Experts of a small language model.
Size: vocabulary 19884, 40.6M parameters.
Experts: 48 squared ReGLU neurons an expert, 4 picks a token.
Training: a variant of SOAP for the experts, 226M tokens, 7595 steps.
Below are experts of layer 3 (counted from 0) of a mixture-of-experts language model. Rows are named router (the router's row for the expert), gate (a neuron's input weights, with its number), up (a neuron's input weights, with its number), down (a neuron's output weights, with its number) and show model dimensions 80-159. Each number is 500 + 25 x the weight over its row's rms, rounded and kept within 0 to 999. Numbers have three digits each.
After each expert's rows: a language model's description of what the expert responds to; "comes before" lists some tokens at least twice as common just after its tokens as in all text. This comes from a sample of Wikipedia text that the model never trained on. Tokens count by the router's weight.

# expert 34
router:487477461464506508499514500494479507524486501470479477509529519497500497514504519463482506462462483469490506507471493461510515493546486496495514484516521436526479537483553495497487525511522510483497535504522516491525477523502515498480494494
gate8:490512488474493514479504494538474446526528463474501508502486479497520474514484531502510471475493504450476490485529484470506501523527498538518477510522499510438522492492464488475464486501508523523451488555507466508464519518504488508486503482
up8:513505526515522506512474513458514548476476521539506494511511516489483537508541437503488538498522499568510508502452515517498509474494497458485515479491511506561486510507531523539522504487501495442571492430489530485528490504515505502510500502
down8:482506557509487517444478474549475519503507517495491493539482486516494518514506467502526530500525489521491525550517540511484498483515479522464488501479508496504504464516515500493503491475494505528484478504503527514459473518474502482511484488
gate9:482522499515483539503497488508484488477533511491473477546537513482516500500507466492506489492530531508480508455491478526515497509554467484509508499485455513499497513556495498505425509454521586527479476450483509500501515537514532477528491517
up9:511464484506506509510513579522488483492533511526470487501489488487490502481508509478477510491514525501490491547482504505550475535553510480483505482466522547532521526503506465542474497534500477500509523498512494471509488554535505513495514503
down9:466515473524486482486491477458476432510493491511535500471487487478484501481474527483533525508499494541532451513493532495456511505478486488485478523523509482478489488493467462568515571504489481514521500489518489509521478465505499496540497478
gate10:513520473538512512476494505480482521495540478489471503510531512483511517511540522509515512524520509497500504487493500514469488476542503482507471524514459513470518483461493497490449522487491587528523513433494475476515510494537562491490524537
up10:482490521545526518490473531503454480466586478497483529507518509515490491514545475504499523476533477500533510494503481503481493530528503521522478530517496457472491528496484527483473503532515553507531530469496501502538497486534540533463518485
down10:521477505555434453504530494483492474485503478458425492477534488510525503473465492534531530525490485523499539479517495468495516483508480503479493505535522546519489493497529482545497514530506515487505575522475527513506470516512554508498494520
Headings and table labels. Section heading words after == (History) and table or infobox labels such as Preceded, Succeeded, Team, Apps, Votes, Capacity.
comes before: ":", " |", " of", "==\n", "\n", " ==\n"

# expert 23
router:448472497501486510510490527517489521492474515488511476489465538466502531484531472469481491484472479438524524491458527494496480497487481480504462532488485504494492507525482504521487497523481516518501521439497521501497494500496491497548463480
gate0:448502487517521460503528532468486511500530517458482502477485476456475503542481494514547487508457511456480500492490487489500440510495441521511476562508504452467511501523505491535494530547578563479502503509492501539497517534496514444489517489
up0:437500492511508466510530549486494520498526520465488519472473478461484499546490497510539489516462524478460514504492495490507440510492439528524467560491516456468520497530496487516513520550573548471506504508504508519505524532489515452466509497
down0:459465467515505481499478501495526505495524495504448489534561520496524468490529509496490487493498483487467529511488519514467491484476529479507492494499523470486484452497503479489540477538521472512510570506484531523495503495503484443509513523
gate1:465494494483495522563484507494465513510478528557468494508472484487504472526521497469487519526480501499529493527491464494473464475493476501467512509487453491479498510468539527508446511473519500489452531523472495512518514484477481474524476477
up1:546498503521499468445525476502536493496518485473546504474530505497500534471485496509507488457524506521483510487503530521526523537511530499537472473511554525520492488524456470469526494535483501528527476473520499496476484518511511542471513520
down1:534522495521500496459503483493490472517493493494511496495488543477479479495527514484498479490555542483507484514472515555541484503485503514493480486527541532490491493499495482527499478447492503491481449524507475470476499436528506431494490493
gate2:462525569486470486485505502486520517511493454486431487515472500512481514482466559492514505504500469463499494495499493530544489470506525466511527460496500501498483491491549487511493480519498491547483511506528526495486489468521502481507477467
up2:522482444510510506484486511505470494482504528513570504501518506490531486516550439499481517508510520538511509490484494473458509536508461522503485540509492508509489500521426506482513522486502508463522498506475469511515514535477503515488513543
down2:523488487482518529498480491497526525492571459540484495491519528520520508489463530512514512525503509489521484525478501540497453508479540492497506533481499487498451496474507470487534516538423478438476494499512470520501523535472492460496497487
Institution name heads. Last nouns of organization and place names, such as League, Cup, County, House, Council, in sports tables and biographies.
comes before: ",", " (", "\n", " of", " in", " and"

# expert 9
router:510490461497565461512505536476500536482492517474509510476476557490526531514480529489507540497516458503522543487528524511545458502501486482473483478489483532522489516517465468463534506499473497476495497566489464502502550490533493496506480506
gate0:521534494532521530517525481448492519516495496490512502513511501484543479499522478529484476498509530497482483506496547491489490496555502510487500524494511480480542446460552469489473490483523574523509506468492497522527511510518466508538500493
up0:499488501482489531524519518522501493484508490490484525511534508493503498512456510503448513489493534500530501451506506469476521493492508483484533514498529496470492507550479504484509521466450471492516508484461517461509447546497476532510457508
down0:512530513516546520507462523517523477529476518535489492463484513494481515479490469496525491457500481486540476509513509550525462508497526536549501477532502461495507530478485421485508525500539520506507545516471522488483501438490537537480530518
gate1:512516494494499508508501521482491470485489495529495488528517547501468496482503473492537526522500507470516524519515480539519484504504506514470477512511511456475512502487521502497433507489509564537477486438487506468482524483515522495503515484
up1:517510481495481516521499472513545530489504495467511529463519507480502509490504486492461495502469509563516474497480484474489470480495490513486518542547497534470505499503499555476526464493468486476512508539521478528509501448484511490506488546
down1:473499491497510525487515504519506510489483485491444497506547474522511514508508477452495472505526510482552542525498515489494494477510482496525494553508521527541503507469549495469530505477533511502498504526483553502453524474514477553473480484
gate2:492451536501506539489485499480515490512522502503484482488506544518498519533521489534519542492509546507499523500497538518494451519497512475510541511524492477531507526541494520473472481504536495515531515504500479469468456501504551501488531510
up2:487516518487471487504478529501516462492496490444511470532458503560522520493482461506528509519572500508490510477510521505499479466435510492486494520522489505517470523503484523512548447495482465471538527508500490455455493490502479523513491483
down2:485493521510512495556482499506533511485530478513494493514482502493496507498529490518501512505483490499502495534477513540488469475542474449552532509530516518542489506548524473475458491481469523509494524504528470517538513446533520483498560477
Table and list separators. Cell separators and delimiters in tables, stat lines and lists, mostly pipes, semicolons, dashes, slashes and line breaks, as in football statistics rows.
comes before: " ", "-", " —", " \"", " −", " Green"

# expert 53
router:463521516490465548535513552475476517547489491498518499514508488486529510509514498475496513478514501464515542494438481468498484516515522469443454499460489500489522500524503506456472490524549523512535513458485487518475505543512477457569523481
gate0:491493504488497522507491481483508480544478466487528521483520502542484489516501511489544530482480520457502500536502513523482511524477523470521497504500488444527478518492515512499500491523504506481536507469535543471455498523561520478467464487
up0:506488502509499476511493506520481510460533532495467484514487491472524528479511492507473481539517477544507494471500504478498494481511458519468500503536502574466531482499481485501498505485498498503428497527470472524525512473452489517536527530
down0:500504516558474466462458511517528469478486472512526491522510487500510470440478512509515486540500500558500489467524462462476550495519511545429504519491516530496483497506506515496462475481489513484480472569535480516517473518511491490528533479
gate1:463515546504443499524503458512484519480499516509506528477485473530544503485537519503513517479504460498500511502519482473449522506520464530489487504485517480466534537496495555500492501456504511485493498533544510505511488549499498522483484469
up1:564491496483526451475569502501554502523524508488517482474485519471502482485531467495484518521509526493499515495516540492502473558466507469507502510592507512513474490507498449485506484537454509540507502512474496468507489459480536490501538551
down1:493480518486518438501513500487518509520512489515478492414485531445500480477502500470516501593498572477518531519496518548545496516494491529532528563491474488523511503528503487514480491489525516472529521453490507479510528472507517513511508498
gate2:520512507481533525524472510480493496477494448515509506521522463506502525470472516500478529501472531493510517469493481461543536474491492537495517480510492500466525468485499504459476483490518491486518522492495485545487488486516493503499529478
up2:502515502474516529532470496494494500478503454528506500518519467511501523466465508501472528501471535494513515476490479455532534483499487533496519476505487501476523471492518486459479491502518483497514523488496479552486478483517497491478528466
down2:540505466495470551515485510562495525501489495468476519497471511480487492487516558515470515537466531508469504519506495472490530483547524523481480497506485492459519514492538507504507458465452515522477490462533486477490509499531479524502506530
Plural and derivational suffixes. Ending pieces of nouns, especially plural and nominal suffixes, such as -ers, -ations, -ions, -ings, -ics, as in workers, architects.
comes before: ",", " of", " and", " in", ".", ".\n\n"

# expert 12
router:468517456465470475502539500511478516464555523491470521540549521495491517516502477479446529445488466552478527463489525478516490501461487531490515503464536524506484480488530519467533519513517471470471516485489531499512487510451470516516478535
gate0:513497514506486513515486536487463519490511496490498532461479496488527456527494517497512517518504502531505541496492512511478556512524491488489494482533507502476486515460504482513463457456524549498522489523511500505502506505477510516506475500
up0:505530483479505460484512523499511456506461529543472512522515497455534513509489506482486508489516497416497470506504518505513488515500492555470481513496486488536447474512493483485537517544516456551544579505437500461484521548486488482445519458
down0:475515464483490495523514494489504471532458479477510532474511529534495535510518513504489532500489501498491554478470515510489548493484481440471525471530504555481507499489518484490510501496506471519468499487460486448506477492530514429511483503
gate1:537477485470466462495527483474504520550534503526496505495489472490505493517511492530556470497517459485475503472500504470455553512500531479526476459533496488504468469489543471516485475473514507502484515514507513497547496497497562496515525479
up1:521477495467486484492535478481499536548528509520499495492499465492511483503511492519560491505508462472465487477489504457462541518496517476518448453531486493510465477490560461525501462472520509492459519512507523496539504487491554478506525493
down1:517483497489515497526496488528461518496527508496471498490528485529520505479482519498524519414510526513494508503547519498503478485469503497497493513496499491493511459474533474553586502528509482515534511516518501507520499454455513513523501506
gate2:455450501530516478526497501496537511495503501467497495507499515500493480518491505574471540489480513532511522505515476450509521454488531527500476493556492502451495463520511525536519550485481519549523536483498523486496519496476494540495541527
up2:480422498539514497528496508480528492512473477463498494484493504493506510536477507529475528500494494526505473491499485491490506464497495509471464508533520486474450479534529506525493530500471525541527566465482512491479506522490499514517539525
down2:461461508490491523531500483512510465503498486452522527486474440532502491506460515525532492503487482498490459477517518468500461507478512512505517500503506486487467496516444502489517491512478475498530531533484472491493507487539478491482514479
Place and institution names. Whole place, country, university and nationality names, such as Princeton, Harvard, Edmonton, American, University, York, John.
comes before: ",", "\n", " and", " (", "'s", ".\n\n"

# expert 32
router:563521454477485521454454527467529490491505555478499479475519499504513486513528529468515511507491484452494457515530453481531503503520505475512502489490446493523459482531508528487500508486477500504499454464465521519530513457503517490538471510
gate0:496510458497526472524548537473529459532501482512545511466544522537497468511517534513518543469519506495517488481508490484487513468531510493515506510487488509515512485478498515478485455498537479551500453517508514460503498503484462457465471517
up0:499505457479513471515545516475535469527501491520535506478564496550504484477502542496528527487492509509527485495507488495487515474526501490501501509472471503514507483469498528476497466473544455557505472514510491454480525483460465472481463508
down0:487514547507497526503510483500527486516479497528489522510507485538495498470466458519500535527473502476476504587524483462450530488495528516534505566497538471489484512507492519541466485524472533480503495493475479471495516484471498490545514504
gate1:491518504444476525478523518509507500473475471464482483488512534568527510496512498502490512541506512502431542450507477502493509485472474491487499522458471521560518513487489464484502502493480503467530487491467456532503469511510554491527459471
up1:497483499546549486497469499515511515517555506498508494500483481479472501501479518486509521464473514519502447554489507518495478479507524495479512498535523503437504490503523502547502521475527472503485494528539496464481486483488490506478551522
down1:503494514498518502522539516515502474457478476467520470491506513518491523467474477513517522517519499509528452550497516475509539524492478508524537505482522487491501543475519507489494512488515506471487446480521481552474519456452498549460479506
gate2:474516501508496509519464506513538526478497510482520499501434477503490537516543498539473530486498494462515480498490459535454491505495494510538444515538487527534506489494529437515476515501503500485473519471496475471468516547504493495545486501
up2:550504495486516503463553507472455492522509483526476490496581502496496486485457496470545489511513488529478546493496526501518533503497505494510528478456525483477510519525480558507501473511493511521518511514476532494515473449503502493475518477
down2:491508519502495530531499476500532502516540527510490510523526481472463489508462530494506510495518522516465496492485532511515471511474519493507448515499519473464536501488553457498484495498491565501488489485509505508518498508527513526515473517
Ranks, times, results. Ordinals, colons in times and scores, and numbers in sports result tables, such as 1:10.43, 5th, first, gold, final.
comes before: " |", ".", "–", "th", ")", ";"

# expert 52
router:534488513521516492512508516520510489525479508544458462531522469502470482515491526503536486453529498515517475494485507487526488494530532513537506499511512522533516532532512488539478474474481526497508490552509467515506505509478459506485513508
gate0:521502515561488522498497521508496480502487485491498473462520499527503543506540499543526475501483491489507501542529457481524516500601531548507488511518540499495531541525510479503500474438522525471542518528490500489476480498501500550483542525
up0:529493513548480537498499532510489494497477485488506468461526494513512541506550518536520488491491488489501534525532463496533519508594530528510484522517545513482532546518527481509487479430500524461526516520493501492474499505506493551492547511
down0:497469506495488463488519483515519489493491518525510517536542505509498540489494500512481478500503468523545470477512534548484488509466483485499510502518505542527468525585456500539568492497474500491507516532510487476511522438543520494457515487
gate1:476511544507504508519510491479478528494502513508528483496548494485511466491528536489536471473506485515478477461500530535479537512496525523519504484486545471504492550484455471522462497484529498502504468511534472517467486571470501473517498492
up1:518482470488502493485490501528520481511502479496485507496471510528507526511476472506464527531500524474528515534496470470513471485496467479470491522531455536500509454497536526475548504521471503503493546483469532483539501428534496540497508513
down1:473537487471501493493488535484466486498524480471507544501556518474506514523510502555452489505528525495488520526526496508499448504521470498437485470461507496480511487516501476507533514507517497530494502473504515467496482474507495467490508514
gate2:484472493498513510487493473493495496503512472524473505492546504558484516548538509540509535492504513478485490519532498476516500521525483483498512476528524492528518497507508556511446493478523520528485499541527520458446493548513478523437511484
up2:474465503501505493483494475495488478498511468521476507493543515550491535528528503538517563492506504496461488532530482484518490499521478488483503504495512495537524485495502551506454480481514534537481500536524505480453501558510478523447511471
down2:511480480499475474520476502505512528532499513470474514501512503541523525522461515505503518517500470513493504490535523490478534500467539441498513507496472482501500508492521472503472514492487469494524547528493514516482493482521515494504513513
Wiki markup structure. Structural markup tokens: row-ending pipes, list dashes, = and == heading marks at line starts, and blank-line paragraph breaks.
comes before: "|", "==", "===", "The", "-", "In"

# expert 41
router:524522520454493508482489528507501483505518500499477529547498485462503527498495502501498455579501492487474480463506508513510514468532513470504517519452469510517518488480505507503496505463479498487488476493509496539529442490496502500481531496
gate4:493501473465508526500501519522503555489493534496482482504458529487476509533520489543494526489516528508485522510521498521513501504477505474494531473495500500487516502495486543498491514476491493499486510531498484446537482490498467531501470488
up4:486499491488499531510488512527507543500500515490471491509461529475468502514504487545491534477519511496491523518503495503493483496470506487492500483486499490495524503506491556505498508464505507517469520522498486457541454509507464538508476479
down4:468491497459494480486490471506491456501460506527509516504503520489493495502458494542482564456466541523508484476479549476496479523439452510483460534514529465458495526486547512503511466508504473482511515472497504505481522497475484511515519531
gate5:549505484471480514537467479539508483475493501483520500525478534452511564515496492471479506511506502476529484471486502514500505488451505491540485495523483497491515549456527512483450503518535525535489523527514488528493499512486474433475443489
up5:548509480466475516534466488532497495482492499477512505507483520464509543509499499481488495512508503460528491488484511507510510480446491480525487506517469501490528544448520501471445497532525515533484519521507494508490493481480471418471442489
down5:449525453490521500506561495503503505476485516524494496477489487526495527552520480486488517488483490471458485511477525464485521467483512503528492496492523543493538452498461488526501512543529473496504487514525504467483547475515527498513512492
gate6:517493506534515508462553506504538444479497516532458496483498480508521456494526521488499474480512458534469531531474508531508521493496500448513476537515468493506465491487511486546488468501467489538505503485490503540478464519543516525491506468
up6:489475523524501523470532520498529470507473508534466500469522485537540477474534536515504476503515475532451546534467515507500502495491494476505487509494486497512447508489508498563503483496457472513487510478467482563478455518519520513478523493
down6:473496472495476498465514476516491512505500485471461471495491500491465538525489503474548496501502501547463480507494531477512482504510547473471523480499501432549494550470487515494489564508487503483497511469512505517467480500502471545512510513
Years and web addresses. Year prefixes like 199, 200, 201 in dates and tables, opening quotes and brackets, and :// or www after Website.
comes before: "2", "0", "6", "5", "4", "9"

# expert 58
router:480477473507489499532503498504474534492498477513478526523445522532516533534502505486490502483493512496519476467517509568509497480511522512478492505498532455527489510492438510499497513527533505485524540479476502501503541497482528492535477529
gate4:476511538513472473519502526516500483507468487555484528482478482510437503504501543483502512546467500487469479474483504509511465483509458509443470468538483504506482510494481496539504510528527505511530501475528495548510504517526481488517505503
up4:546497486495512515478494488466475510507517552457521469503495543469564515524504458513491505454524503494548518507495496505490512531503545494558505509468509505494508488512512489478488474459489516497455498518467498453487500504479544511467482489
down4:542554468559546512483475524511481474490508495472491464469477507456493506445468541473540514489495512464485490551517481544498523526530518479503473521490503531551489527493471490499437498495495514518507514517477517504499494497545494510489457494
gate5:491525471466511453460490509530488485484494536495527535459458475465508511528529523475493504498452514471537536508497478472491505506523467506517503474493484487514488514430501478520448559494490494503510529448488510531486472454475513485501472486
up5:494476524522490547537508498481510511516519471500480479534544511530491480479479490543500485490538480536468465504491522534516487496493528485485473513512507508500521470574511517458562443497509514493478472547491504488494540536537484504504510522
down5:543472548486512484525481465507502518523549468525499498472507525459517470511453498466503480506482462536481444507521516506451473485453483515532453472469506511446512481483510498533528502480479499494438492551454484517517519505510511456552525497
gate6:495549470483494518532510534464486491463511518549508491525513481489526519494503482508492467519514550483533481465520556514488510487498501529504474474522485475474491481501456537527478491540489497521482548509524547506506498517478492514496539510
up6:505449518519505488457493460545502504527497491441489529478496516504489485508482528503516537485492454513465523531471444501518504503496496464494528536487515520530525524498539473476514496466509504476537471504488474491500508476526512492493450486
down6:547456502474505530503495516497529511460498488474474520490449511516479481508496479530497475504501490500462531535524459506508488510549484529502487479538546510521511532466473490499488495523525537529566536476511541507451468464501453513489517517
Place name endings. Final pieces of place and proper names, such as -ley, -ville, -shire, -ington, -wood, River, Street, often before commas or parentheses.
comes before: ",", " (", "\n", "'s", "\n\n", "\""

# expert 3
router:505453522491557510503505512485478514515474494470494519495476503476479469479523506530476495497523475489538479536461454492490545509517501452499472509500504505514523510496476513527490466486504514502468546452460526507489494549522466575488524518
gate6:525485483500538460504523532520451500530523474555479473473473508486445521484555512512498492470563490491494508484489484475492542475514509535496484484516498506511505511501488472526481503511486498508512526443467511496437496554506502483504523514
up6:504453525551473483515482554512473517517480468540524469512517492482459456471506530521489540500508542490504513523453522498523532492538510499512496432487507538521489509530532512502473523487488505499504466485495519498474445536500454510480537506
down6:432499490511507501512523477526504484483491488530501473505468510439529495518539492480511465547518496497464489535489525489547506493468478541485523511490497462479501526512503504497503485501505463550505483487478507544465513522467468493505481533
gate7:570499480505528504504538476462541509474526462497526491524508502503504491478517474497489514524474492473518512521497487464504500488455514475531499490556527515489522504520495479490475490481484518543507514461574503470524479523498447536481543524
up7:435507519484481501485477508528475494541481531497469504485484502508478507514479544498505495473526507509493492480512507543505495495554472520467491525452472493514489504500488540510522507512518486474482479548430498527490512482506562490536451473
down7:478504481484515487518512497513507479547501495510463515504528480504469501486528473533440496524531489525462485489490539520507483489534530493477509485536513505459520469497539516512513508493487495506505487479544510490510463498534507486492501477
gate8:458507473458459518493480500459484512502491495517506484530497548457559457505493495568486484518465478493533501556535500461525465508539529474527525514508485509512494472491510490511440476454506527540500538508515473484497517494509472495491508512
up8:466506484446441522501498518481477513506472550520520503524488550460532475482490464561494519510469494545525503560546487434509515525510495496526507517489497546511511509497515475499511485468508468512507502538536486501487523492505471484478505476
down8:496534477503483508482501468480514536513498449518529515550480528479488544502469489504445501544528524508481514503489526497487455508490496530496553509533556468499480485491518501473464513488509489491512453494483517494481483525474503564446491545
Relational prepositions, complementizers. Function words linking a head noun or verb to what follows, mostly of, to, that, for, by, as in member of, suggested that, tries to.
comes before: " the", " be", " a", " his", " he", " have"

# expert 42
router:502495449492539523489525542519472494455510510516524472531518507485497496452468485491459513505493483546492546503503536503509496474496483485458498491480458527511500474537498494485510492482488503487519525532501533494490505498497531524490539484
gate8:535505471469550467531501479478493536492517524449492518482523508510496501494532495527518472476551473517494542500496549478509501507519519531495510514444459439488530521495518482551508551521509500485545501506476516527454487511495492484504493455
up8:554486440455514490560491516502514545487522540478469529482528474510499547501495519527513486483519447524492527479466520495523509479498536575485492522447479475499563562477518487537481528488463520503524504490479531509461507512473498493496475473
down8:515514492520484479503519485487467513469479483452533487523490508529474503521472510538499531500531471462502525487520500471527509464440497486452497473475460524506520481472467520514484498513476464505469520455519460533545505503495465500548481488
gate9:471512485515527498512492495477533468496507509502552472494461535505546509504496466540446534500519495509464539530498484510481532478474513518486462504471485497521498498462456512458500479498471491495501503502485515461522475489539510543474522531
up9:479485474505530501510488506486537465501511496491546487490481506517547505502489476536448524476511488515470537540502506489489522496477527515490468510487462476498513512466438517458499475509492501500513515499493536480507478497555491542470526523
down9:460516506492466445468493539552488497485487461506502526508569500472495543506509505483490554508472476503527465516503515493524538460509513470515472516491522502456479466492489551486501480518501467522551463457504491486513504494479485488522476523
gate10:557520521513537476522495487505482489470530510482471487480477439511475485501474508494482496473485510470422500506512539495467528486539517521500465489513450489528521461480497476535464488501517496524540501506486504514475465490477505495519505480
up10:548500492520547505502498477504462515444538500530463498508474480499512472521484507473480510490525478491446483528483552460482510500516507502473480486532438508502531486505505466531514494514462480512494510522460509479455459462501475500509490493
down10:507505488528536493504488532513518474466514535503516518475526497515491480503503496492463432506507491497459523511492528484521476489538475513523515557504543509481502496535537467519516504482551425491520506537540530562498473488500558484489495489
Nouns after prepositions. Common nouns completing fixed phrases after in/of/the, such as in time, in terms, in response, population, and blank-space tokens in numeric tables.
comes before: " |", "0", " of", ".", "1", "201"

# expert 49
router:476481462507457511439485542480467473513489519453510485475522477507521481463536481512512465476445542473510488556509500497532560522511502508475512528477500522517497517539536554492495489485509518527501486491493489481480542530481523503532514505
gate6:526518471501460542466497540486477469497480516527501495500513477501535475489527473487525536499514460486494524499494521544507518527511482533517526488471505505507508514486532479484512503494484503515473533496435494489504501513549475524558459474
up6:518524471502466535462496534495479459494474512522501481506505470511518484487531486498534519514510467494484522508495520533512505537503474535514536488469495509499500508484527485475503500496485509512480560498437487487482500516549478521557465480
down6:495489520466460541508494526487501524516565535521490496462501488517492496469501494501494496528471535479495486523562495472481475481447464510492491455451573501491490509480472505482532506500479497473510507464530491499499512503490492475534528496
gate7:505486510531508516554519498478495502532495461514458493517526517502479508525488532516491551442468476501520460490475499485520523473509490508536512519522550478460488512522486491545503507532542489466491479482506495508508498501473481527532527484
up7:513490505546516518555517504484504513527500474505465481504532515497483513526489524512493537435457475523526432490480495489536540464500478502520527517514539473470507516518496476549524521529540474453506472488502502516499478497467474524534522504
down7:501500529482513512534497509518455503509508496500535497495489517442510510494493500508455510510457486483435469500533581489511492450486507481422487459480501482545521498469524487497492465515508470471493514503529494484506487472487502489473493495
gate8:487498486538497494532494478475475487440513498480525480525490551505486462489499536524462501485476525541492467481484517483534470500540525562514468493476467489487481466515485512462451511496534530540467503512443509503479479500524520471530479496
up8:468488475522479491517535505476493462455485530495508507481479537517486466514479509524467479551506519532496473504510488467525494486494508513494478490484482527499495523528466501491526516496516497514517474491445490515460482509510513470495484492
down8:561450487495532528509494497514444494513548535529522522465519521453512501507491502473508484528510524503486493518456515433503463481514468500473484470483480525463475490520478503502485506490502472531504484501516514473494503485510537504487530481
Small numbers and digits. Standalone numbers and single digits in tables, decimals, list numbering and statistics, such as 1., 2–4, 78.4, 19.1%, day numbers.
comes before: " |", ".", "–", ",", " |\n", ";"

# expert 4
router:476464481504510480530503502508526517505512481464485492495443492478476549513539494499501503489520465503516509495510503547486477494520530455534436514436501522462513499506499491533479445496509507489477512478477482499484527484544536509486491527
gate0:530520525541529505535497467485495520468510494484547478515521521481503526480520527507466512514521501497487498500464528508482469492541499491534463507492496487495522561474507479494383523516521581533530485499503489497462518514508495492464530501
up0:469529491519489487514498481498505464485500494564489487484490507494518538529528515489470484527472497495481483483517600490482518525525505480511492507522498510458512553478477464506459506468504539518508507477537464490506493491519498475506495505
down0:504468482502511492463528493452525439502520514511473541547512475479514453476474486449513513534492550506495493534523506451463530451491518519514508553504505495540480539480539497524495476452499497540509491509491494515481500477517455483535463487
gate1:522507514516497520503499516485476508510522445517560513517533529427529495473505501528500509509492483488502490470514493554552486466523481506474459521527511496504540494511484497496397513487545573535515504487496491484494523541505489505496497493
up1:483495480502542496461562514497449503495507518543486522482504495477491495487505493478560491504498486492467473530501471501559505465526542491520457534480487484479466481508485438509474483479491507480501484544476474476483544480531483532494502503
down1:491457496492527511527508477485532515478518481509525517491487486477521475504472481524520460513512499535494494498462485492494524490510512490502587499515453520500487509535512536471496489515501437528502480423478493509483484492467467475538512501
gate2:456447465468494524504531461521484526511516467504489460503471526491501479485503494531442491525469479481516468486465500491490430504481514485527474539513519515484472492528513500588485466525480492508537498510495541478505526443524479493516473531
up2:450439466466495503495532459516487531484531457490484482510454527502513484489495502525461495519474476491509464488478504497486454489471532483519472547507524511488476506536508490588495453536467482510550502517496526483503523445535476495518471511
down2:497507513476508501496514516492490453514528476512491502502489466494462501502531499550462502496480501512485479488473488507509529457489482457485572513475517557484496470469533519518556470533538461491489507552528507490496552514476512488497534511
Closing brackets and cells. Closing parentheses, quotes and brackets ending names or titles, plus table cell pipes and verbs like was, to, will in news prose.
comes before: " ", "-", " a", " The", " be", " been"

# expert 31
router:479471454497528491507507508556500526524505517529513492502491516522483490531491529473490531455535512490520518489543513498526495479503498481500506481484465511466524521476461481497511509481482507496503504474468502493513527508561475495468508497
gate0:497476493488484515507570522464501477526513520516516466518473517472522515474511533540522524506525535494509531529495509572545479484515492501492471513496504505491472526497528497541469535441500545558537483481503436502519491511550513504506481491
up0:502505474538527527428507559465534554489531526540509520509518528518527533495498507506497496485526482541506472506479481512526504548521487502534540525501538478488517520572548511569445484480494505517517488503497443531514511511494496531495482489
down0:487520461465475520481478511511545489481555466512470506507541497536511491502509494531479473474469486519487526507529498513545513471447428460504465556525490471472506497502479526505499469509518505504473502525494513454475534545513499489503457499
gate1:508459485512514533507503560462482521458547502472492497524480508528534552524509523509503476480492537476509531500572490517507499498491475487486486522503521484490520540536481546473470483480522522422502504498505502510498503566560459514500501522
up1:498474478505521489521447554505485515478514514471508518470485490528506543531516507530491498492517532480501517486570469496477499499491506482483479546470471495473514543487475552518472498496491483460512480498494474514488478540525487499510482524
down1:432500479520505479514488501487529516558504496511505461486486499570496484541545453466536544506495522520504503492523527529492509562487493441470527502522536481498490488513499494511482504497568505480479528538517468465517514500495459488503525487
gate2:497500515515501540469522524523505512494482510541447510512524464512507505501474456512462487519504466467530535503493526535499479467545522509512511499468516508494548489496481468517463518516504538493500502486510504467471519505507524508541483489
up2:466496518541497498484519535507493534512513453492480444492472515504517499513524487517501473523507519530473535477497530490528498483507521472515479488509479517513438524509526475485469493498488527528456487512516527510503495492520514526493539537
down2:436490553508508506449460508498522517492493512529514503520517521499530479527470486505446499507531504551513456477484510514530489522462488471530530488502480519474530466502503484553482520505536463512540467506514474511522477502485500518522491497
Table cell separators. Pipe separators between cells inside table rows of sports, election and climate tables, plus the verbs was, is, were, semicolons and list dashes.
comes before: " ", " —", " \"", " The", " −", " A"

# expert 36
router:506514549482518486534475498512516493503513442523463548542506512514515521502499527479480477459506489486530469506481531561514497500516492479536484481496527511457501508490457450497467476497527498493489521480483506538529465486488469537490450484
gate8:515517528511522497495515488500469491454476536485462487483522481544512493462524485493525506553507515470505477512511541462513551488504487480506481504494471472489525518459511461513492530485537491487493481485497478480483466476492462524518491483
up8:488498469500491490500499501508513529549514467482531509515491533471508512526492502503497505459488494525478523490493450544488454510480511522482518513530531523500466488547516541464520468497457503514523505473502534522526516514505531478511494482
down8:516490500509484502494513452493536521545505486534490457550462489489517494516516486519557549539500573515477510493500464496452496490478491514538491518523495475476486500475461435561494495448502480512437509515486509511509488479504490484462439477
gate9:470503526505514480523468504515497487504472523540499485528526530504510517507502541475521518515524483462537461507530469540500488525485542531476450458531491551480514523478490498550477467524542525575499522492507510510510494480520487519513519472
up9:471501563490462497522501533511483491517506533563511476543497521492488500527510569454535510518513448437548468481482478532501471533485533469477481456493469546484500488508525501515512493535509489576473498464517465530515475495510484518520511479
down9:478517535544522520472510435473490508526469503511498502534501493569494508518506495447524479487518491506489488496489533503492485520453521480542508486492473465503457482536489502472488505476506474492520482547454488548502484446481488539491497505
gate10:557537505491539501506505465491497505490494476551442478473513517496482476486470528493527480541530502496474496454496499523460474497525429520520489529499483488486509508475562509500473473490465497487489468482503509517472478476536510483512474483
up10:478472472506487502452515518492498491500502532440554498520495486495502537487523462521503500454482488495527506547517504497543513501487542473471488475510519524510513501515431489509511515506565536522501532517510473455537500505483489514491531532
down10:493468500507464526485464494514531471471524511493551479472508481515504505493505495522532474540468491508517495537476507534499557481466499555483497499448494517459492493450557467521476550453494508542479515509535485516459480509495498519478477526
Year and date digits. Final digits of years in ranges and dates, like 2018–2023, 1990s, 2012-02, plus time words like century, ago, old.
comes before: " |", "–", ",", ")", ")\n", " |\n"